Weights of a small mixture-of-experts language model, trained from scratch on English Wikipedia.
Experts: 128 experts in each of 6 layers, 32 SwiGLU neurons an expert, 6 picks a token, a softmax router, a shared expert of 192 neurons.
Below are experts of layer 7 (counted from 0) of a mixture-of-experts language model. Rows are named router (the router's row for the expert), gate (a neuron's input weights, with its number), up (a neuron's input weights, with its number) and show model dimensions 0-255. Each number is 500 + 50 x the weight over its row's rms, rounded and kept within 0 to 999. Numbers have three digits each.
After each expert's rows: a language model's description of what the expert responds to. This comes from a sample of Wikipedia text that the model never trained on.

# expert 37
router:542530364533620553496522520512566500532472457530433553509553532483544526439566525469575539526427470466568574521599509576513482431413510446497514499462553403488488465388476489553527556571545487451489481500472446505485489416591457501401434431494539519512470591525502505503531438544495498554566510551474502585480474430535570533473491534467486509445540499549551495524426502491464492598479490493414417503525616543448475472572520504501516539488554526497445517479476550532535550531565495506521586573508521493545514525544472495552459452613632537464450488593458512485554522464450552561557540595529460541588422490593459536530492566574571474500503408495522491449521477459540528496461537546473457591391381490506476473450566517584502414566419444549547562500459538384474452396495471
gate0:514491579525442421478584543565476504513457477510504469517513453488516515435454514521452543506447520517495485447583455515552503395481474485544543380437553535494442568522532560495474534562531433482438427549511439509506515495512469446447530484469544497492436533425457506575516572537444476481493554492552636527488526470527479548537473398493435487498526467507517489491471446455549480439497569434560526417636505552479489446470483531417497434449519583513451593539401467561483556428529490439490458541410506444467521541484465567591525515511544628603403556518583510557573455547533470484510508416554517593522422456481633518556396532481496583486486495506493540468576468475561569438436406514534546419433500537419475536511498468448554335413556550492545525496493500521471494572495498
up0:562529527452432481536432549468481555601516574520599462482471536456478600540419523507546510490399540483521506558536570450519459478492464547493494529479488588505492558438570425463515525550461490543609584547508535563497485591490464511497430493416486581522560414573418455473480636436568488643487399502516552516550480513505609514509562360504575538545498515422468499435558480545475512550568501489542504533487482512454467529470508473523530521487544538437421569418500467537448567544541444507577493494485490544488398487509530603515506410467510559461533531525496633500571400560496523527466505469460523459545491572617414527382470478458556526512478498498496460550440433542505505498487484524528441489526552434446562553499494480475570486501423451512498445416539408514518426442488451
What it handles: Syllables of Chinese and Korean names and other foreign names, e.g. Hong, Zhang, Wang, Keqiang, Eun-sun, Tingkai, -ong.

# expert 40
router:508494473536412571478511548624431423462463518529448433542578465518623511446522526425502439525492464562565442576582555486451569455435566529498433527532463447480513437476513494443535514487468536483458580458456498438473437541501457554499539477488473499495604512531537500533453514449492505480506474633394569547477538559436619558510500568420524418488475497522573474439452610520551482487506542499563471598497566503477470472470453518466370500491551412450423447521392534604516540451486554430550457553483538515559488391514408455556489485627485497482439546520551412493459574475520415407505468584534451444582537452513450457558472444488583494508462447524497559510494553514532542457556450546541524480436490432473485498560487561503453531512552446501465536434479469520524510524459593
gate0:567574508575488566536530425560480413542538463502535410531480484509562580542431501520516453576471391433552461424356543431464556452453454444477519528537477518435503462471496454428539514409453498479530478487500447528578623495525499472556540439540478465491530481464532469502477514428498529518536466513485497515609484464436579483412437476495523533486493469592534495467512557499508518575512496461464530390550464481538521468583443476586439489426495495452499569566524536456534474442502593465484453572461548508410481495534374498474526416558474512493473503536577425524551526491611478494442420518548531579390463486485495433567411568522441464513493471623543615517414475501499544457401447544499539513550547467476502493554555450430435569420452472581461517446527494545462414461448518
up0:539497538547618542549466526531518499552592542439478487553512453517495637499456521509560416559515436527557512460530478503473566531562507475417364430547486451593565472472447526557513516475522555416488525528471506473551516530485524540405458488490535469520487560501492494574539610517405535526442358444535505512486533553426553441486457478423461463502529540494516455555468411412487497531424572438427396532544497535513551438571600424443484513523505467490537498452540502406451506509460587492546486448511498564583382560542478597557481497482540423517582546509455541535517492430528553577462477454438580498518570479422518500437609547464525475402465519510609552451529471555483434518481589560523457552463476514475461521483492407441548539538452519531512504469563541538597511541486472
What it handles: Word pieces inside non-English personal and place names, often Slavic, Italian or Spanish, such as -ić, -ović, -kov, Bar-chet-ta.

# expert 25
router:495424523537604452438571554430445495497476425550567538440505572405491539484502441493613528455497468464506558497530527567490600424481518497579559465524542518599510424522552495521572520511452473498505467527547443512485522478494510461574552414427471459488466475484479550490530419468508550442551551483436514548501470540540546540432537447547578440481563528585428387429423569547581481512562526471506459522494547556439455392510383563451510593472489481526473423573550462529555541482469545442552477559430535580474521516486546413513439531546515553476551523540512569470576467499466475517525600551450589560514386462547494521458499476557463488577542472488593389394517514539486505508470451530528476541533458424543401412599469474486554550570505513557579546521501528539565559525471465
gate0:487522501532534503550610509494422540523473524526477563522524478526353549520564518476477484484449517499545490547445487478444560448603406557514502539439469396402445541480442483581489575464460488638537536479496422555537501579456498517444618520470523516518424494587524581539540460503471513507518455423437449504444526494543650505496519440482570510472534496456520462545435499599470510435558489467534508473474470569471476549451431486501493520486398533448422500540482475503504421538601533453431515547444547483410553496498547525499600507405525558547493498568485562517557426507540561531647475574483506448587475438490487456415455616455522488481522636606474503415491462458484561566501425530503515472477495595516468496538482433499542498470554455485560437483432518565478505496481489
up0:528468495464429622527529533593448483502339485511492396469385505506456506522497504488589454492534573454547479515540432495483452493459459593513472443444522549437552505568521554547403512435572516493638499509438509491571463504561466498466520463502495552597464365456459432472468558509492588575506561470581560505545476506506458455449525419454462616504480564438545400540450419504515570511588559535562500474456530465462558590452426462465481509638471510501542452521454498503432519511510557525438499493513511569534538472484548552471502517455524522579576557368443493502463475507520468565482518491439537468531425494603583470496536541457514499461547461508474564580531553523476478473521492449493484525580630445454505518534548554545456488575488493452480591532516537449558437484479485
What it handles: Byte pieces of Chinese, Japanese and Thai characters, plus accented letters and syllables in foreign names, e.g. Nintendō, 朝馬, Valea, Stalina.

# expert 9
router:522493461470386504531550557520470516539522519469548496490387559548517544509567442497536474598518490548511501571510452438464566477432537466479399512455534534446547527485485567486469447473569559556528417469469447490461562498450512554434503438521479494526540498553474567461553483536506552454519501444609384417401419491429525514524506552463508449438475549446593487583456489488455484500488431503426502472456590490391426518488519443422378445502511461579431422456505484473543525465430492469545467514631598479479497472515592527389561459535389468518466461418399545504515541415498433477554471501515454422393499440542517560538550525463518474586495558520530503508472438573582503556448572437536484560420534469581546519516565520513510474498437481466505544536537485496497387430459537
gate0:535568575460420454513515503457597522480522474459557503554462458427520414417512478572524457614545476491497528635439572550466479520478512523478462500445533471464572432537482593610505523502521422515519515542450389535494575516523505572500508449443516482570456562545491448494560439403485526501529440371560490508497461476547564507616523473528517502537586459418511428490494530513472516457465471561444496533540547558438432543461522442477469489506410443555477522519508487506527446475516517431511416460526485628544521511549578518599461469522533376533516440469361615533487539570575448523443538457542417544506545418486500504480545526499526445512503493516441411471494439496557422491428492476456478554488577520555584458433424462572420581499453443469510498532471410548525521452512525
up0:540592515518499463469479534468487404456619483512509529490408543555460525517585455521553541489561494605495562516535434471431442517600446450460579512513499486574567526504532412457540474603455487468548427534507575457482429420465482556445475548528511434495586520495480541451492521473504580521474491401457435524506571539519487571535509515454467486526595633554524464565425627474487494413492491453540496504424479461493512501486522525510525498558511598457546451480498507478537446524452503485470530453524447479477414487460419582508507595548381476444500460418504440490480545560498567470506401577464528510509528497461431428490584438465513462575596435552483448529494479476478543482483454473492494575628472550404458452523504457461501547524495490551452604437610625471475518407508543
What it handles: Verbs, participles and particles after was/were/been, especially taken, took place, due, went, returned, plus out, up, down.

# expert 48
router:466442509456327526479446500478438527551503467533448472560430490463618450554455455484500484465493487539433508536554555537485479509467472427460578525486588584565508479480563486495536585548524489478496570459544476468408589496535491493479439552449516441497490560483380438569519560530349519524559516596467524478440448453470546425505488536478406561491609605578448490550552424430586476530571515508545466505632472607477443547528528485513489319509461449492546522507554550391492512482471513545534500523524475532489507483448526499543529528425467539471478472552505486507598571517530462578530529439517464417514462471490518499608529519515511478540449448514506510577477482479474528511479494511564509534567572399460486596522538596506484533569494493398514561501480513541592521474465494
gate0:551650499562515489523472528564420472441602419466547525507519451496581450489540479513494485371507446469573457439571462516510541361525456546491428603450497598422526522550544479567524550506526494537550543475560531454496445457472402471472342542499537510420401495578488516542537519432500553492449468561509528524473479516478556456416486528464478534597477445449470477533403434618484481500481472475602455499500513450536478448517509433470478527434603486403473553543504370465568473529465569482551468440453474459475471507528438528481440494526525502474443581434467482482498508477558546572499474521469504518450500514419474533461422394434493535385569443523429469533462532527435501517574540486512553584445505479469474544473578501439497460541547441531525480473480471498503477408591474
up0:528481474608592479452527507481546510445441467501481545407528576528413566559492434425548486536500516481499509483500445487517514535466505500477618537478515485645417561445483529509433503535472474542577576500535549412496464502465538488490550484478506470461499454421551507501477541520412515454453458440480501569479488432519521588529491442474497437519480496463571472514381534462439489518474531536460505435460533504515458395519508563542412506475504523407502512569482501432523460599487523536433491520525464563601466531511572561531452551626526416575470493479509560489481550426529459518539434571450406497473479412498618443568513531436484523476522570540650604444533550434454469361501495532476487432478518502491515563543536387462599473431544430484491531475540577406489470578500535
What it handles: Word-final pieces such as in in serotonin and lectin, final digits of years, and semicolons in biology tissue lists.

# expert 49
router:485515491483475491456496448547489582505514439405614526523554469483533496465506501550386496480543428464652567570555547500488510438509570487467509478461467552470558435530519483462461432425485555504494502585465496560455432567524507559541498533484457513564443469512611534515521538486552580539506490450510453423407479488465498548550456659549506331542381528425463455492510448511514460540489454513394401428534483501506573536553484472475508595431537495530476487475503550563504465585515393543528520621564552442409486516464472503464507522415559539514444470440578538503581511521481504422483510481505490505507484507481554486501588564430558524549494528514496546504517576571573477570524472480545549422412527551479506509565471533531469570450391591431429511504487450427482442526492475
gate0:486431500516489535661450484508513555472435491552506568477484427542475652467536495507518434506496446513483536596573511516559401535519629541488486512541485499545407467490430364542531530460502549539637439448493580486516470523427478536551429509480527514589543561473460416421537508543533530489510498501526474443478481502536508535539487558513470473515506507601436453482485479584465515493607402447483574447519522459558483477511469481560438615512573514530467415502497595508436541536510565626558542408521578495457456468418440505488563525547460469555459514479562498528537484559564474515464417569425541500474455450557504502539440475518500537403549534434530525468479511451502483426513534518480522477447542480512496527506501495355581421540514385469492456468534546380532483483462514
up0:420389525498543520486474567480418495499558637530538514529474528548513462495530550505525534557549484435474443504516482583505452587517468523571516441626543487504446511509494463502579535448495449596368534487571503467509514460490429496557516532576503442522441514483439470517537331518485548471422452447398441469549565427477503419496479472479593551447577490475490557498537631549561451472428540454560489512474498561507429469415462536517558513530551462518474538570407563534438547599560568453524474533512525373500486451473524497442444496486523412466527493521505435412507421537477514453520487455367480507499532482533454566465517483408432418517407492476485472489543560520457511496487449448603499496478470485529523439541418500521555422479495507584519505498374526503507524470585493
What it handles: Prepositions and temporal connectors such as of, to, by, under, after, during, especially under in census age statistics.

# expert 62
router:519608435484475490558443477562428586475470541513539479406487450465444413496476524542463594489487475553468487431573502396463547548567500441538437530492523420450435451440483456410495552547485613480601451459507516586566520499536503404516482528473481518458525450495516541432439442601501464521598480534493506630503430578469480529478467470545522456467465478543460565541462480500561509593519537476517495550512450530442444450454461578443450517425469495513512522468494474495499503506472555588439541428482533481558570524496529465543531420476441466539491474505477533398513534548549498499447484510546494485482443465597589483505537547467542435410446506572627442486449435552486517561555479483560570565485444594623411507476463531482447440490447459438429512482361477543501484380454553
gate0:477534476571535532561482480474497577501437465437491514527558615468453435450468555558485423521437465506474569516442534435550470545531510501546485537456584497463570562479421505458582462514471522369612460463552426473630564500488557512455513469524440472510512536494493480490500602509428563515489424491498475598388500470435523460516447459583511502515540454544613508485545491585453467548429454554402498500472507445491535404497521443464568560474446498624544502433497550502462471486573486505512581426538474487508544378546509487518367484438533538416466564483492540579505444516426514501518497508534520493571570555523485497480477504534481513440577565561557519493470516465445483494547473552486453471490623478467513471503478472492533436569402470423485590587480345589478487474520462
up0:524451499536531510501517531475426529540560479520526450428490528505329449465553510550512528514541437494495473450457460534456445499490465557481482497493474496496444483514473524611493457592452532596591435464524462515437509608448466503569559499518542552549583520558627482525558416466474499523447545510579493462516547542565612492520452480439516492539632571469575536506545549544583437509497391535543550488490511559497479519395592441444552541440511379536536522472579477482482462476525449565565458461454527513510593467587455469463523496427482587466540536496459486550458515503453514567415519427528555460456495579568465429459543567564466396452419521534476500494454467505542585485555451496513571495495454535479595572506530547417512630562520534614523473485545518462510471516517437
What it handles: Word pieces after prefixes or hyphens, such as red-dish, low-b-ud-get, liv-est-ock, un-fer-tilized, plus See, def, red.

# expert 39
router:428520487541586542551537478545455402475502575551514395508555559513467554478590490448482490463544516590531484429497546481483585533583429466461501554482450466550406411457487557401535423549487571531561576440513445504501484533451527482402429481493542493499406450502560489604569509515513499524459526434522527462531533482427496496467522507551463413370424435480492444452489421526492509541529514430475518481516509489407486486562393451571601554581493493489491590574494478533500411444456496565486545481506489514487510585538522563474536474497497487415559560464449448541477557505617411539535533506512440475407526499470512532515516485505551509566520465559547529435522495585590529590459407582527511516443507550498504603519466545572555430449449531430494542538563438412495460560604506
gate0:444535517455548529477547456527385493525392444561476523450564478475494424451536404524483537395378457444543518508477575499511499575471553504510478488489565513482528513512523569533556541478440453392453490464508526480465498555574482498521587508512556498458516485524445478381401400407491441504497507560465517529500511492603498503535439429545486558498414552459427495544506502566439438469431515449486513398524527483588570529561402573576495539527525481493542542531446512510554538511504459551479479511436481523542577482508483528537394523405487537551542466500479507442537518576494561358596514512541501494462390533507413486471421531547506574504526452503570506454455585474560606542454488478464459452417543395558516428526515508366490496480546486455471484511480409470491598573442548
up0:493492580495499491548508421479491457511557528432515484564515578458497456559471439451380538582574478451442474395533486494607460423513525444520515516429511610482512493475522513582460539489592515450415460490476533489523513380465538554561462471585454538482546461533537537539471435533377513630448471516460546555475496542553497396573624528472592518475574556571479493500433605469503500509574458616466495428600409474426453437520518461570446442560520460516468445379518529545454517547478507489429460462482487501557463466517517489493471567502548460449450483496400542485479507541504441510487512569465520562535568425491501428517553521478510598538534487471483516519482585492550577512476523556468490504549436484537594481507496453491451513536529409534480427518447595615532460464570492
What it handles: Main verbs right after a subject or to in plots and biographies, such as won, wrote, took, talked, expresses, ignore.